{"num_hidden_layers": 10, "d_shared_expert": 0, "moe_layers": [1, 2, 3, 4, 5, 6, 7, 8, 9], "router_z_loss": 0.001, "n_groups": 4, "groups_per_token": 3, "learning_rate": 0.0111, "max_seq_len": 1024, "train_tokens": 559900000, "max_steps": 8544}
Below are experts of layer 4 (counted from 0) of a mixture-of-experts language model. Rows are named router (the router's row for the expert), gate (a neuron's input weights, with its number), up (a neuron's input weights, with its number) and show model dimensions 0-191. Each number is 128 + 32 x the weight over its row's rms, rounded and kept within 0 to 255. Numbers have three digits each.
Before each expert's rows: a language model's description of what the expert responds to. This comes from a sample of Wikipedia text that the model never trained on.

# expert 17
Description: Word-initial pieces. First piece of a split lowercase word at the start of a word, often in explanatory prose: su-pplied, gu-t, e-lephants, mer-ger.
router:128094116116076106136094157097127186077113107134091089120104131141113150145114113145121155093153073139126151137149081171126141121149092091109073153151117085100110165150118131136103152082087084149091135062164171106145184155206129152154129122123107081101129130159118160130138092113143092145113162129134150165167087143113066175173142178081169111120098117079106140143106168094174140087160094162126106180125119164099149193083144171146052116088104126141094115110123110133139135159119103128222138113131107179179104143176179116158122089071128144157232099103109146161203109117175119076
gate1:156093078106121126147076170106117089161164199162175067126117150130090047116132139183106123121119126080132194113176140130169133108143131140067122080148140139127128105083139112230146144135118125161142112136177150150129142085117103072163150120175126155108135149149108174120081110135123059164119139147166128106152141173151116141187164130075120156108127142115100103106127105127173111124101084162165137140159126157108065115162098141083111092190206139128097054178128118090089142124106108106162089143161043150116150113094181131073103137108112159145134185119167112157169176117117155081
up1:092069100141068094146111117129161097147091091136124114143161126103174120127145096109132108190122093099067147097151113148121132097119128108152147120165103127175113167067166173053167139083138169159202089193111168147102102150097098212121120161112156088100179119103122118122120106100147118096108144124130082134084117046097093110109120099123108190090156093191148113090177127174127107131122160092090115096137191118190098125120092142068170131097161108137108053179121121150106171125104132117136124082178152148141100114133213139169120117062117140109128122143137151108144118120177135193
gate2:128131117129148128146129150125143124138130143118101127117098147064145113134145154225170137129095099140157083116082148073157117140094123122078070091214172168169115083138117120110174118107105117120130158088175186105087135050162088108137060168167162169093115096116204132115139071142123123094125105097128159104071174100149102161142074159142148157140148129136158159071129114126071119232170110144175099139142150054134169152156142177151089170132134104102080099106087111126188188085128134083143104136133136144151156113127104112167125117101147104149117125105164141184163164138131109089
up2:095118162144140085082145147078075128140184193147082110136182175137154108131145125176090109129092136150166145149128174110105080140156150076083136128130137125140049185175145111127102153039149096100148194156121156162095108109102099027121146128143155150100096149170190136106171148076155133148099155081113082193101115163166130111132126119098112214107126078137108102138114148112134158077142085133115101133139133115155120085167164104194078089101133154164145133090132173172129143079141128144115111126157117143109124148124173145219125127131172126125164091152087160124155110118134108079
gate3:151120191156111140188146124084066114096159097076093092117125192136142134098124118143144136125106103112139074178158088095121173126124175078116107123123092109106121130139106133139136126161101079127126134102148140122085172146144135146145185088026098124073088168154131151161140177091145093173096127138189165130183106131125185105166130187177100109159107099026098094157099160162116167096163124092096110164072120145132126144112123185141101146109116118152100168129159129093097143206202101148113127152123128104164123117149134154096116109143187139146179101108100191194088128131120084130
up3:112181129146219090101186126131173110114142077055109135095064115177084138196073146162113147105150125117078115124132114189139166066145160144193092164157181145130141117100136110166149114079099116103167124182058214137119136098149042114194087141126149122132048114092126131137191106121134156170127168162107174106152127144135101118064211140096083162146116148142083127135134106126119069146124150142088126104098129152160125102137115128097078107169137125147166116145144095124155113123094137133081103131130151089140100134146152071133123137127154149158124142125089137079168146151121153108
gate4:120166120182087138090158081197167142112123128139158169172136108087144120180177108112125126125130066129085080120012092134149131150108136045127124098130133146155153160146147112152155086068087062125126170078090088141169120147148138119135210144128116115124146098128070130173077046125110135198119113106111116146138107148130098122120093148120090115121147125160168187093132118103143147078117163138111103249150136130135167148147130128129105118106125130108145103096100101147171092064144141055099093127101109137132104112099133127169089137157095069141131094082089101128129149151119156087
up4:124099115156109102061126136117161131160161062148090125144086144165194177098133086167148124113124141150149145143170140168122107171166073090116116097127094138120153047118170188101126122075201087125098142148129117091116144046109083163154160148150100129115097138084174113198161139128132151099102100167164126129111118117167164134162120120151075125172152139066089240144154121173107123108136106126087089042159171152162110156103137130151139192120116090109121089141111102114101127151093115098075109119115122107165087094146137117164135070107117079154154111141094131157140159154174177099
gate5:164149087122124100117111152124132141078183137113085155114140097140130140121143099127124135150138124148154113133115107173163147124136110151136060134143119168072144113079123095057155161101089098141101151062129135075119189116133125100081130089003078139137162157108130182138114059137101183096091100119121205127144117119079084114166133174142145104161077161171149145077165085078141146135097160109131082137103116072095074150105121171118141144123067146169052133181140169129129159130136086107126136074109120176180144095094141135155145067106158129153155099084077134132119098100119078098
up5:095140106125163145140129098124190157122116122131149108150164111130057119161105120102055207176152150124152164140122117104153151160128118114133119137066114162158124165099103145152093147085167177118119122127113087141135124130115117109220095082149124166154144146125140104104198123125123130139180146024147152135145123055122182080117099154155122117134140155102129132082135136116080135176176148118153102142019150169162221106164171142126088173155126128145153165113135132130205193116082151177122171121172141130086156157098160122125052109099134113096132093120139146100105129134126108183
gate6:082144130122103099129094129106129134118088198146074133134073124117124120176121110181090165132099130087146119186147139075083163132150154146106138152093082119139086209115091137209102112104187107156136106166189100098135106217158101119153120139174107140094096142147141155131143105144112070156176179152106114137152197156149177104148127114092085154143104107153177151127118147077165150068169112061153101100176120091112158143156110135114113061083127104149153106107139098148137095153159140148110171096114153162156131158160163090118129105090159128131141194070098085112175129080173088079
up6:107181134133156093097156106155157094136179177199102126123107111107094119110106107137077089123170147078141178071110107131120128107168140155043171090128086140152106167156122081103119083198092135155144129134167124157111182093082120126172131093200165103144100152137066144186117190113085121104140094143141146142142131109159158137157106120156138098165152145077160140133121148175074040119128085116108175139126121090157129174111117178140145157098120102126132125155156119080197176200128115084103145100060120117147190194136130139147135108117146144084159111132084100109088110174155139092
gate7:144083096167106181081049142153151176098131155119122116080079103167126129140141120140150135112085151088133184072146141141158119103180106066164108160109154119137053143127137108096070138098108108150166111119183155145129089130172143148156116123145100075110190129150130105126198167167125079167103183168098118106131103146142102085133156150138118108165084097128087107092127163088130161115101116137113111085135138095083115137118105164161143148087156039155147124099185113122152084131123087083107150154128159133180124216161087106141176127111225147142150075105145150128186085130165103158
up7:142172129147137093096146095087085153123171112167140154118116155122123175169128162091082109132119155157154154187093106156102104150178081117188127119099126096088168173114110202116115131114169049113152142134074130201140123104113175147157106171116109145133119156143167118153142151123182139057123172080154144134130099118117100118136091145076132118115103139101071118117120114157067126163136158149155133150141155109174125175156127155144073137097180077119151116143112138145119129103135122073120203150119139195194088123133044197177138152126110058177115108149149147128167127136060075066
gate8:124179114145170158099173109122141079142164145150164145123096126194079155142117101095116131072141090165121147103114153173191135072099103091134078103205191152161136112138117122167193061109089100161126126132085174135197151165195110097114080165092105105138129150118098112140109098130119121168131110088037136116157096082068154133118093189078143143128146103119188121136113138123159098124165124106157156147096163142087151115102141119104140145143111146093145101096146170183120083164109139166153094115106083133147091169090147105109073119153095092101142139081075115128162190176112155075
up8:179145156097135196121139136142083111098141156132156160093108107077108137139153156151130122150093144186136112080059076170113151115153209116114123085167122108169133151116087116102113118158130153142076145096131095138147082149142115101124145081204118140111142168142114113103105166104090097119103110150139146138113117048124135028101136129170134134133161096142086155054150123089165102132129126123184086092101117159115190182131150116160129113153133123139144165125069134136077084202203094078117086128145159086126021171108108103109111114191067137137136128158151121115144100120155161135
gate9:118112106165088129145152179172079112161122144162084112171061130157175120060087134092072102164189104119117154108184079082130154145150118118101114120166173155095091129116100156145143145077155098145059140180113135127185143104168160122081117142057128067148098172136135156148171144172129116055140165107153129134173176156087162114135141127084107117158083092083120133149101112048108118097127116150179114111179138156122092141112120120109124081119127115164073109180102095151126155163103161099152154119051135188122143115177168182136128085111127116141095093093089102137120122061127092153
up9:128108119086111126125084121123109066124118179152123146096105122130104138138147142087124047118157145165105157150137131055151141213112103148128142130140135162111158126101083057152173084171132127137106147158100119160135090066093062167113124085152191157152132145146072197170142179105149115103163127182115114119093099123156083138131127069172159112111133113102157139143113137164214161076142142176174114113109092123123174119120118173064124077145123116173082079127131154120112133139079110103073167125142168138148200123136107163086172150142161091125151162112125154141100225172106158112
gate10:135083123091177137114156152142125132133078128100128092214076173109127047128108157107141091120086093083140140134163202078117046197144101071162124119131162112107109123182131111114152123139117169115121099125135136180150184160135164132178113126142154124080119115201148073101122146120155112160113188123072129190091128163135149141112103085094178122114131128094085142185115171106123119138132134173109137128141155135150128095071133112061123097103109139232086122146162129113112117164139139112083158102136026092139086184105106070116174131108133126136133126155126112142087122172108138131
up10:157153087150170193127092081204167137167102132135165083060084108137116142172102159172112144148114125176180111083070131114120211137109155120096112142104128142133111120119120117108099104192127133104163134152078174139169169158117171113133151126096122139132134111119112145084133165095155173152186114215081106150125098125172129144122155096099132097159085176140153091124124109148134137126176149115158115071159110152102147073150121108146121151136147098048068065080132122100123132142125141084110128152141131055180125138169197109126097148169196089086153163140095119145119045146134136162
gate11:107159195140100111166112168113129201147133133154108127133084100230071178105097089104117100124154102135084141108106146116146080147111123141117101173150200171151093109135128127126079129084078139132126142131104121096142111121106131154148120146195100086133129158127113093185150090126155129095136074123117165138153143131146065177160055121066118104112111151069083129145159125113136133082137152090163079128117132181135151096083126159174092137120108143146122111086122116107073175084124108122172095152094181201168104147115171083113182123093158143141189093195149117131116152111173051171
up11:124086177140079149072114123141130096159120123130109078132132127172109156150151175098181072094137140173108111162132125170103150132088113203137144153148123138185091197199175108151100105164138120156147116096067139117134175151132107171169118179062070068063152154103098176170125103186135100155139111145181107119101110121110141108128068118110171070080130195129087130115146137147063085107151113148082115140107179120103169138105126112154116111156085087097130123110131175148089149163140080129111102142164102134158133094142095106093149089078134041147170121132073124176132151104137093134

# expert 0
Description: Mid-word syllable pieces. Short syllable pieces like ba, la, ple, ra inside longer words and names, also election-table tokens such as ±%, Majority, Swing.
router:091089161086149110152145118128160106086113082105131138069149124085149180154059119146095153121166109185129115148139084151126158109194102087097123144184160105095149168141142179134109156080133085144047119112177146102109171147188112154122131111151097118149155168125137122108136126156144094131174133116122105179187125136112133096162116180088137126136159129104148128158095205115210178098176105144122125154160076170107136110076170161143078147071123141113116137198115153170159106156083161174158120157174089097195100140188134138142117131085100126127210102089125126131112095105129183167
gate0:102171150153090073191136148089154087095108119111114094134101185090068131118085109146113156134066145148108115122161109153132179095115096074103171141158163111146142079144074145171084111111126140122105095132152103122122126108142141080123123178151190148130118160152142149110153141087162072124158125156143153164101089133149083148105176113150172083118179125091125150116152094144216155084148151133117128115095129155141207140141127157158089140169114116055137167132069148060169161146110150098196098084169107118100121179145113112137131118174102119141183160201086130084141130030097141108
up0:062137146121140144154133147078113146208155156091159090074159151175115171158079133117136145118125147097169124162150090134090196106105134141093132158132196130115141096100110130122133112055126137160054103107166108158108056102121147100107139145095135141157083106113140158079130091144076170127124112140135138157126155180141113128135141134123187112160128151145166103088171198136106192157051104225109056073132141120132162143101123089089128141073101196126148134110144128091108108112085152118081152122128165151142116145120135112104096197160146114107135180188144076113127106180150074135
gate1:058150172117146136178084128130103093120172134159087109093196130122132144182113113203160160124181112130071098178126132107200115081157149166110078080117130190116087124152106110121094166179144099085120141124116151072159143122117111066100111108139116128135087128102146169086152145169126123128144124130158098159101141111133087152153131163093061099139172074132038109116082159116225137124144101142119143143121124150155066111146116126120111135132076194104103111171122123141121119108099096199170123135118077139082117133116103136115111137139167103139207095097128119113182076107130122210
up1:128114105104170131131152111092132109121134135080178153109118174141107106137132137131082107093103114112125188074136154103158139128103122142132146146114147145165168140181096095079133142134213149177117119148063069157116095149139094142134165120135141114099077108154107125136082160113149075100131201119132121059076080079137100129120119072189075085120139197098185130161122093156127171124087080145146122215062164121106126111206148111117171142136159082108103136163131142124149075118095074113119164166113151116152064126074135118084127133122132179105132187156162176183127118069121137085
gate2:130088129128195104127102116158137161183111107112163118109140163182153121150113116100115108173133148175129123172117144115106095120174186130057091144162130121150150090057135169095145157170132115104116150082111066106132147069156126115094051155142109140140155119207119128148099130129131105141113165079075116104159056119079124104161074120152117143096067108111207133120091122170119172131145091158125112078099135130102159101182103153122153120066113117138082105180098114131108166119144079180118134110121113092186119121133097112118053137129121161101149128102214104104136112086040143187
up2:107099211170125079191200138117106162134083190135165094176079178131048120140152119119108135126129085107175093120138128092169194119147124124125124135115101096148105092145061143082126130050095105119118123110109153088129176141122118136141114073113151199158136117094144106169148112121152166132129105116122082117114136118169100105151115093100091096125142135093098130157155158193129134103159168157083148119177166172160131094126135121139119173072110144099125128086145133135153122145123153115130089183099164125095181045175101127169127098164130132127086049161073080170194130105082118165
gate3:154076196164100182101098125094111141138155110161135098122108151168159148154142128118147076115110075117130142144085120136162159057131120108053161138177192072150108119111147141211122103105160133175129089073122134130105174144212125119167120155075176104121118147089147142073151161150141139160076093125169089074165115152146164115140150207089087095124106127153171125151076110104125106111128097134122142169147154127110126129139109080111163152142085140195062121124120154199131126143124173178149130216118148127173072105133134131124157093130133082144170127124154068104108080141102092118
up3:140138144151137090129154112128160140076097127061085130145150103105140100159095222161146132072105150138109083122100095122137157148098134116162098127132155163129137122053169084118111135136103113138130156188126137112189153145116120097094130119167143133120091102114097117088157140118125121106133127126129146085132110107075091071124132160064143149062117083164171209119101119161117118178110175163135129167077128138175151137168140166095124201065121158185160127143139186085106145128084112032089151150084096113122140107116113206161083191114133125148150152086128109133111170106175145212
gate4:093158123138142115140084122095139137117114102115131140112121150131170121126116100117121113095107098156118112125177163126179224136122108105051134187149129077180133165125162141127096086132175121094098123164134108118149142106180139163133127105108129132122131086106213105109127134170171122137140116082114144111181127116161074116032110105120166170144097125083151084145132133131147144119159157125113112107101095149154138089158141082131091164096123147152101164113069141175099146196073149166118127116132154103093103142092072194127124158255145163135150128122122073082052071117145096144
up4:152140137107146165092109117157102115119134164106146137084119124169137138133154062162104072129145099158127087096142135247127160107087116129087140155118138155123144128151092087134054093095170103188129148145109105159131092126139132106127098129149052082092137122143138106072094181140149055177050096138095163174129150151184113134110187098166065104102143194147163124137142113183175123108120113114113150113146156154141120188112144143136125124141077120124082163108155105135076165126116195140113098162130102203209138095127132179142098091176109118099145107092100129108071124147110176112
gate5:095135162129153173100184153126115075119112148111080135104152121096172133150136114136177162122187203160066141142162094154149220169083121088086130108102163115210146150111123126084135192098150109152133102147120105125118165162138118145114200109128160141173118086119109141105097105117204150103109134124128091139117154183147177117162123039154085090088124133105103101094177077159119132122102140099112126139139139192126111058087139133152157162147151059092104085146097105111123082130134150180119061081101136140136124190115121090140107130153072098130174128098154127154135093141130118058
up5:132144098170136066141089147137103190133090137116112133077133071186154154126061089065138125136140164136082174039117061158106107118134158089136145118138099130074181094182183110114063126093079113144094155092129141147093127099145158124127091171144131125147171141110158159150200132102080142127171104123154127160119176177198083144166170172150143130155083109158130165150106101117138111134134210129142145098162146079108175174147083142135100139099147181148149191135104160127153117161151139064084132134126155147104133143095119159126161167171105166127082148087129109162108080115124171154
gate6:142097115133064081141145119167184081083124092137121156111106123141153145143135128103172154127109100126138112184158082098083105147177115161075115083121105062106185136119143185143162202141145119124150164124171166111143138066146109101065145134141102140088179143067084109164095098145121162137185121129140122146218207152131168183185128143085060085124111137096147159145126132141115126092094115123116118141125114153103102103101127192119076136077119157160132135181126121108167143140162157150115096160145093121132097135155162123099115087178115205132151074061104160128125053091099117154
up6:135101121186178118114112083078088141162135125157110107084140147119129144163139135181149095075116155121133127093108167118165116151159176077114116117170165130133104127197126144163066128131103109096142111167115214123172114103152131160122156131130107202119084127125092133113121151154138132098093139158095154087087123186113087147086133118155106103208050149105125220109098132112135152109144095166144142189094152076154222118185111074126135149154075069189107143142130119126095158121100155113131124184134169106161164106110144094102101138153164137163117093132109106056055128153102119131
gate7:121138174066164174091154124109092079088129142181101105143171113126120139153131084135140137106140144086116179099063096146094144147115107161162149103139182150151084175129103136122168094110084087132135170081122173140099095144142159090105122146139144134087124120125159131101092111092103126170155165081160124160171105129155107109141112192106183159129145144114056124154121161068149170081097128049122171118108134052165143078128109131142153125115160146100203140145099092201087176154112114121152158110167120127131111096132123093185135154087143157108192136107099204095148089145101189044
up7:160155127148133080104173140092159168146160084086139164118183148156129086149050140167107162125191126131108043108121094072216112158132119096100094113118120120130120114140142105116125157083147139126141159104105157080094143129100090153088142137129065081098162132082160102115098121181118163164169103098184053138118118122079110184153188177152141170114207120118186144092136108152118136159104063152106109137135033123185119087096146079114112130106129144105121158153146102116154146124096166137171064087109133079154147121094175149116115087124164095111103114111127157154130102105107169102
gate8:066160169105157102122113203103159079110094077090147166140184107135089129104180120202112145152115088173087119141093133141120090073124105153166166071151100144104106126108176148118087167077162172151136129146129074122111116115183105114140130156127131123080117075135126089082070157057088072117154079122179137178139132150129105071143116154130146167142148176131096073163190106086136133164143154126142150143163134091133160160157136118156075158113134113088120127132152083155106168142169139127118107109182097115103113145151113144127140059156166168128175137100106115184177094056118197141
up8:197120172171117083177135062125111150122137113149114106092121092106089138187199123138138132122120127133087178140177087082159133136109198162129119124135158152102143141122138127101112126217141139144122135142096157101141107116150091081129203069084120132096211118091174095168055144128149139156119099166179161184131099101089113169113187156093141136128156176152131078102135113117126108160134124097127133142108148130179077113086179165162102114108139099073067152090112126098107128171095125103153100112161166107135141191085115109133134109104153147176080144095140100124038077084118103108
gate9:087061142158154143126087209145160134125152136065135091148068130199125138205145169078155134195111092143111121160193163118069145157142140151126123094144109125076128103133138114068127117110111088162123126117155154118108135163167150114088058131104137102115114117125179086099224095097163067131100110117155119095152131150175096037119141146086121094138093096137105153126086095094114145067162169124143140140127147171175127153124112123097098111089167107137133134109153088066133114124126110112198096150161186132144120111168106062113162152095164137137136104100084098107117123098190157103
up9:194160127133064132129140132086177155108147059092142144107108119081134104130109166158105102118104095158168128133153122166189137197102112022110120122192098100126200137152178120174119105139103106090133136107036114233145110118111073129134124102142089112124105074171125118095098132080109094198107151082135094215139094091118110138088139134104133084158154125182110118126096149109142153123120119097131129140141109089101145168132160080062120141134166130143070145102157167091204112143107110135119102137064143136125116118141078147093113175135137106156124108146158090116097090130126118137
gate10:089124154141165127116089105137051178169116100134140170095163076092093148121155063154146204099132153135080151148106128170100043086137133098105137037099130104095102113127144163142148149080159132170114187118124149130149060107125079166110193100137112138099110103140159114102133136065166173136158175109139113123064124074140124112143115135145117098165129156123111184154070157162110108104114125128142094088138147082169083140145112095111113094098073115134110171204131174118122132129112131113120139185138052156138099093108174144114127118116116179169058097123091126140076057119111115155
up10:144147129142119133106128134217081176091132063139184100211130076115117156110101070111131160191140098105162143146105122188114097159075083115113117145137159101122113100140117156099092101094138127085129055088065121101098145159157181148179168134150160160133055111168113066106132102139143139180207116082168091091145182154117123137161134150141154159098124090155092141107147092159141090134145097117084146096101116168152132122168122093137097102097110158160153085157194134148136108147190094109139142103140138115097127158146165228091174113124147126119133101177144165106159162137162130157

# expert 61
Description: Word-initial stems. Opening pieces of words split into fragments, such as f-ian-cée, f-us-elage, ap-point, en-acted, plus digits in tables.
router:075107147081075122129118151131116193074130139083102115100129150122088116162151116138128134097187087169131107108145099161137113136183164080105091161163160091124130176137138133123122144073083104117091155045147164140174155166127128153098103093134095122127106141177077154073150115129153089135095151142152155175182104155119094203149127177125163125102129130139103093134089172122143105074141109138180116118108118152118103168092151103093030109106098131142095148148081175134151081136109139179154187184150081103168113145154187166162154104076081120121222135155160150124194104120138119132
gate0:182113167086059170111142113147128132051138096179089135075138145151085100174151148065125157098167112115126119113170099055114085160140105138118089125160117177128124130151112080080094115173090176127186161144134071131133117120129120158147077131126103114204128151145100099117128118128146124090128098176104114159124130113099161167117126055163126093088085126108094187132137080178118117099087123114160081087168114188125060119180110089104096171144115100128144137096122117101184160123111091172160151119074122127182185151113170142103148128062088139089157107143134157200183118133126149151
up0:214066108130123193121123159156135103125193110122123138146155127157107162146128128216195126044154146114135138091135124057100118113135169104115110058078061150148062088191091153160121128121096134154106073088122132153067077141094087121139080214117106125139083123182105190180181154145149137156085127183155146080101117140112152148064114102086124105128134155105166127134139128087090150116137115062165146191138153075135096148092116111111129108106158156149147144119089115120179153114149141179123126182107146113131081113122138144154116131114116130150127149160118092136128121174147122107
gate1:113087107146081146174116140131093111153166142100131114138173141155097076110135166168148071053103058124121115111138191119155147104087106119162088157133093152097156176109161101088080120106176088130114154103079139100098149127155126157088115096166046115079166135094145125091209095150168189162127102126156090132077101086143107087175199148176121138130172135165116098080176098143175164141137065096108093204115152179165145124118134165142166086107178109089093115122101132147151118120138153143138114137087124180096100155106115153139157092165085090097112185157144139146155102156118135097
up1:132103147120148148135179113071124113081121062133139142124150129132123168143078082168167112111165200106098120139204161104170163168152170128111117073065114123121128095172140115138164153148125189125137083164133169097112134095075131206085163120133181046115115114110144098150103146101129161179121116136143085133112139204132118120102122116168152118142171087149121094108107120161153137132139132107118119133103159130148145111029136059149073141092045076113095109128146099157136155073135154151076131113084052119141132097084106099100089197136132141108093097151165099118124138096086111081
gate2:119124149155099096123126185150109109066131155127098099178053096167055120084179057149179154076146125120108159109155069204157144107110151099193151158179115100130095176086123091145093119137097098140134116079150146164141128121160151164112092104114098105181112139137028131104169117143135115161055140167109115136152140087094089143165083130159117167103146110129146109084113118149162090094085110155139111100112128199148144173176116162112126158090174147130196133111095158165134080146122151124081139116130106118122088130090089144140152203130077104155134151107156127175141091139130152072
up2:159123188132094146102074110139123135102103155034160130125103114102156132078179157161135122072156108113166124152147155086128105124115126152151174114160054189156105169084136152120090098133147163034131145051156134099122112128129181117119186150194089132114144101160111139147162097132128084142115104099151170130125137101159098141192142110114134132132102054133124144148128097137152164096094111139171164123130108183117226126153144060157180102130159122107135150127131205092118093162110147112167110132142125148087134089154165149135121138108131029117162107154068101149148131129097119197
gate3:127086085141087159127153143147133199107194148053162145056055132073152097132127104110088140065131112190154131122099128177102151140125120125127138156121084113148093091199145107097117086128113146091140157161144160098133122185175142120079143153140124121107135108115157071106133110110094174144128104133204152170086126092123082113088162143115107128106096128128161093139159063206145094105158123128180150189157129165193133138111169098148164126165109125121116138166146174112111109113177086090131105141160166116111094139150091113170152081104116134145089163172106088191097092049146088137
up3:128049104164130105166112104082117107181115154101097059113153192112139114158143199125116150092133201135149157106050141069190170159157124130170158057101114124157161109221114096099112089149141099109100133127124105122156124078144100100159103129153148136067125107183149126152130091141133155082153118100124054142131155112141113103108120110166124161145105112153138161106199142210130062139173145116198150108147099153109109112111119151166168119113186100138091108111111122119118149135159121135116122097123163129072106160193144145150081119141103100167098107170104130199127121169165090152
gate4:081075203171120099152122118143114108140093166154138115145154083088120141080136121174044134103113123125120089128105080178175141180104152173063116113148176126136085139177085113193127087115144083118108184158167169167145198149134089114118052134160129137081164071188135151113122211119141066163105118095116127170177155102159085125121200138122145104121157124142068111135112165081144093155136116109140114094168150187126101157106152107144093138155109140137081145147113111192084134145152131143148095137099079137086114111148131149087158160164162119131164140119088145160142074142105135171
up4:189170113119139119149050129152087130119072225105020120132132141155119097093133136155105126127113071109129156139130130119165113109212206109143152121152127129079114144192141156149171118126123107121149139169109196117183089163117114119132123047166166173125123172064103125155132099113117072116125144119149160183159132077156092148098126110083140082099146068101117092187154135160168124147111132108135117157171110098122104076109118122070115102070143120147113149119101118124148153133150136133151182100124095135151079120143152134125163167147131176201166131153086109123175097165108075150
gate5:147166206171117111097131125097102188100129151141112133203135102140075088077129134148158168102183129133134158103132170106168116117162139043125110135128204113125149177088140100111087119129159088091118145129125137157140132147164146141126057151127076119162134147176127151115121145106146134186122148156127171189142127110102136115107184142116150195156110141169057118090153144189153129092175103163118082064157069135170162149111105092169121086115148248122097146141125136131115056117114150157135214121152092128119143118124164138164103101080127129104114152169117153129157176158137095123
up5:121129160138092097124167098159122146106099095124072175067136178119166137109093110206145105168143182159143057131136141142160075138134175146122085145096126146114087096146126133154147136126125142074144109090170174114178107043124092134150179051203095164137137159172123213123154163151156145105110041117137130129148121060146125151096246117132127085120130144133145095099102167192100095152136137153114111107075125150119124066144118123121135182117070170147125148153108135114137100170150111141114141136125127117157125123106096097090123173154088129101137089145131159100189140180149137126
gate6:117075145106127109118127085184171120105063174167103153092135191122150114137176111093129152149106145168161111155127083141137156087113134077081104106086091113152112147142158096080094112112141158148153178095176134098101112112138131171084164145140115154090148141195105154134134094150115123163159098109101134156130126078193134089150131125146169130136122130171081080066120137190042134140116160111123102092153197137088080159138083150169116107102112143137080150111148111142105153135211129196154108109203140104129109156080146097144079111115113104104039106118084172161073140133146063129
up6:155161119120152195140118149143111123115124143109152103187156167102124095116142115147137093121177148099159166149137103152134082133137134112132178104146064126161095101112169151169154169070129110115106163166097086121139087093105170100139184168080208153145082091107096113137116114138105138164107118085159114149081113167172129118130173159133101062118195075096138110152099066153184137116144185193100205175155147087161174101157101122178140154158095081152137172125103122111165107127150137162153072110060084152142109155158144172089073118088207113120136140159076130085108096132120149117
gate7:105147133142163152123149166184146122165149131106142173149095161127144076127093138136118122104147086147127083200186100106151093073131103126085071124158156099095105098129133150091150148103109191189033143120182106121185157062173164138164148156130140170134130153145151150090124061094128130109127116132147178119227170095135159118148061158103106167117123190084080101132037107132090115082106160167132166124093144112163137163157137188127088156139095082110145121099080152078179130112081119151125110150153143128148143128103145167192122108123123087137142118180109143121138102146110150095
up7:173097176081158190062152072133139127173079099156152116141078123089105114080128170116171097092084165101114100108135144109151118089111070063137097133135123093142109119109126144125142114149120173176110127182143139159152118153144137179128102125207155089102174103087139122117143099087169174090108153139154138128160168200135109158142136114156161148091184193114179116113122138121126108044219182152145133122126093126175155110143116162145119108158065087081115132165126127107142156202136147140121135121114190176159127147101174150067166083114138157137150185110172137141092105095123149142
gate8:102162102131107136198111208148109141150192164070135102130052119119183142147121055129189137112183068119165127146108156089124099123172120098136084129145200118135127131148108162119116151095127136136148173123125130146111174137099150136161155217097091181129087158146193107132151117139177113101097117080127196162132120181103101160120108187135115129116153063084109126174062123115078127154151149126130122092067131100151123172093100114135082125159149161153109129117169156153167148122116141136139123124123079105161146118141141149250141137114113133129160153149080098086169181118109135095
up8:112093158148091106097090121073139173139112071136135244135163157137152138172123134147152183136180089147106162132077133160104121097146123075140077105097101201168095097129158124153191112109135086119137123116165106118096122152105072138131176144127098133139120162135149103109153137067184113124129122166097113139040124092109100052143130127120157059136186163155119179118069148143127133120107165115152149112153184133157129124062087118137165158126144141102098144172138113181119117114205126156159154118130134157102175198132128096136174107139127152143153078117124192084120181132057136128
gate9:197127128148171152124161048119159164144153143075053084131100100113076118107142077142140135117164132131156138118190154128127123122184115099146105088126142065138160200178098150160088101076136171120170128065128124144119122139139077101139069097151136122162169140120143122088094105120143169098132146166174104139166095121107175104176116119139127208089118105163129212135142147144084111096149027162175148085162059136095102164081083103108094089139165131142152168142078108131133153120117081161098162113104131117098129146093142132164123124134076133119165161160108128135093203149123120116
up9:136149151123129150151111123096145136113126104130156154131122063155155129152147152026058134193122044113049139173160149145123084128165111153084142108142183079135133131144138203187214148137168124066131128122183143141197103149108151105131130207117137101124216125092153144108105100146201070157137085125140167096152141090151092147126083121170115124157154139087088119105116119118125125147144129119115105112099147116099126118105106118194058120133126163151113153129145140187151115104135157191166145150101153088077113143140141141172160108131105103095171091146141054100126109142139128100
gate10:078122133144075137209132143147161155098170134173166075137116115101142088118135155152115132143218101182107125089044082112226118173100137102143137121173153134180141107118156081083129090164095143159113162073139173106177123117161123123107088090120115126137122138126159134137139104122101133100150097098129133130113120102116123111150120100152153128123189111214154086041149177145147053103151099129088111138126134154146062138141103104111185134132134116112088139113130101127146167112131160060152120159151149120131098122171141151135069159150087103120206101146100195069138076173115109109
up10:173122115127116163132153083113080151111160107130147096107143095146098116103152093098068124076117161172144102081162178083185119146143034131121140108092148110156171107076144200078120161120126113100144131123161053138148127184103092151103013147169155118104131179131162186134112116123129106118124129112091093074126100122148142163089096131156143128131107127134095164102094208165097113168159147112140140139117197129097107174099102052131200087108154101187072093144166138124119150126115115140110124165155062156083141157135148118154151137149153151086153162151188168142132125144155104115